From a checkpoint of a small mixture-of-experts model trained on Wikipedia: 128 SwiGLU neurons an expert, 358M tokens.
Below are experts of layer 8 (counted from 0) of a mixture-of-experts language model. Rows are named router (the router's row for the expert) and show model dimensions 96-191. Each number is 128 + 24 x the weight over its row's rms, rounded and kept within 0 to 255.
After each expert's rows: "gets" lists some tokens that make up at least twice as much of what it gets as of all text; "comes after" lists some tokens at least twice as common just before its tokens as in all text. This comes from a sample of Wikipedia text that the model never trained on. Tokens count by the router's weight.

# expert 5
router [149  99 139 171  97 132 125 146 119 103 129 115 128 123 136 110 173  93 116  61 149  98  84 108 130 110 130 147 125 103 124 133 145 108 131 136 132 116 111 109 138 120 105 157  83 115 134 107 173 109  71 114 127 163  89 163 165 154 119 105 101 121 108 132 137 120 141  88 100  97 123 132 165 132 140 107 166 115 148 126 105 153 114 169 159  97 156 156 163 108 101 126 112 116 144 153]
gets: "–", " 1", ")", ":", "1", "19"
comes after: " |", "–", "|", " (", ":", "19"

# expert 0
router [124 123 131 153 144 136  96 126 102 145 144 115 118 112 164  99 133  68 111 125 130 102  55 164 111 134 164 141 122 141 142 129 108 110 124 163  87 130 145 125 107  97 126 151 117 157 114  94 157 141 134 132 159 121 110 157 132 136 141 158 125  98 113 153 145 187 178 110  96 138 103  79  92 131 149 116 154  94 135 141 123 163 110  87 155 112 140 145 161 108 130  86 143 111 123 140]
gets: " |", "|", "-", ":", ";", " \""
comes after: "\n", "  ", ")", " 0", "\"", "1"

# expert 6
router [130 112  78 161 140 172 108 143 134 126 155 162 151  94 100 136 171  95 125 141 118 120  95 127 123 110 131 123 119 102 143 170 149 111 153 169  79  89 125 101 111 116 144 171 110 123 140  70 118  77  95 166 135 137 115 113 155 138 144 182 116 103 150 128  99 105 178 115 135 133  80 131 146 135 136 138 124 132  97 116 110 141 114  95 165 111 146 157  98 100 117 137 145  86 108 138]
gets: " the", " his", "'", " a", " of", " their"
comes after: " of", "'", " in", " to", " for", " on"

# expert 9
router [121  97 115 124 110 133 146 132 142 113 172 190 111 127 139  70 144 132 123 142 126 157  98  77  85 133 148 145 128 141 118 102 122 124 138 119  98 120 106 140 102 121 128 142 126 107 171 123 110 112 117  98 152 132 112 161 158 135 157 146 114 141  88 132 104 176 181 122 137 113 120  77 153 130 192 135 174 143 130  83 100 159 114 136 152  86 154 159 160 138 119 138 128 110 148 159]
gets: " |", "  ", " 0", "|", ".", ";"
comes after: " |", " 0", "  ", ".", ";", "-"

# expert 11
router [134  83  80 132 140  91  76 125 140 149 168 135 133 135 157 131 150  91 110 109 120 144 104 122  94 137 146 143 156  64 154 158 135 129 113 122 125 115 148 131 135 118  95 127  79 121 106  76 125  65 101 112 163 160  95 123 123 119 122 121  95 133  81  91 130 125 145 127 108 121  69  95 113 112 115 121 177 142 126 145 143 131 124 143 160  96 143 119 111 134 120 124 117 123 124  85]
gets: " The", " he", " He", "s", " who", " It"
comes after: ".", ",", " The", " that", " where", "The"

# expert 7
router [ 94 104  89 142 113 112 118 119  90 148 136 101  86  99 161 117 139 143 135 103 140  86 128 162 119  91 164 126 114 150 180 113 125 142 174 147 102 101 111  97 115 114 129 144 100 122 103  92 117 112 103 128 167 165  82 154 133  93 146 151 123 114  72 150 113 133 128 123 110 138 142  80 113 180 123 109  99 136  85 157 117 111  82 145 127 132 155 157 116 160 114  99 130 125 137 123]
gets: ".", ",", "\n\n", "=", " that", "\n"
comes after: "=", ".", "s", " =", ")", "\""

# expert 8
router [101 120  68 137 132 183 149 113 115 149 170 120 119 129 167 114 151 120 150 118  88 136 101 135 129 112 126 128 141 141 154 145 116 135 112 143 128 114 102  77  80 120 167 105 112 126 115 118 141  98  87  77 177 107  95 145 133 144 116 149 115 126 107 138 113 151 165 157  99  90 114 121  85 158 123  91 170  84  76 134  86 120 143 133 161  97 102 157 123 135 158 114 143  89 129 134]
gets: " a", "  ", " as", " 0", ")", " —"
comes after: " |", ",", " was", "|", " as", " ("

# expert 22
router [101 137 111 110 101 106 166 175 126 117 132 114  94  94 130 138 143  94 134 109 150 163 130  92 136 107 170  92 106 106 171 163 119 132 109 177 105  69 153 102 120 155 140 118 127 129 136 147 133  70 111 110 144 144 122 126 150 144 136 122 104 144 139 122 119 165 148 141 144  91 155 139  94 138 156 110 145 120 131 131 148 147 150 103 177 113 149 145 141  72 132 126 145 134 158 137]
gets: "\n", "=", "\n\n", " was", "-", "|"
comes after: "\n", "=", " |", "\n\n", ")", "|"

# expert 20
router [119 107 122 141 127 141 116 153 141 151 130 152 132  89 129  77 141  85  97 115 161 124  84 148  93 120 117 128 141  99 106  94  97  95 134 175 161 118 105  84  90 150 114 156 136 159 172 120 180 134 104 121 142 152 117 125  93 164 110 164 109 117 121 148 137 138 152 129 145 124 133 131 148 136 102  98 115 106 112 187 118 151 128 167 147  76 141 175 150 100 141 177 120  72 164 158]
gets: " the", "-", " a", " The", "The", " first"
comes after: "\n\n", " of", " the", " \"", " (", " a"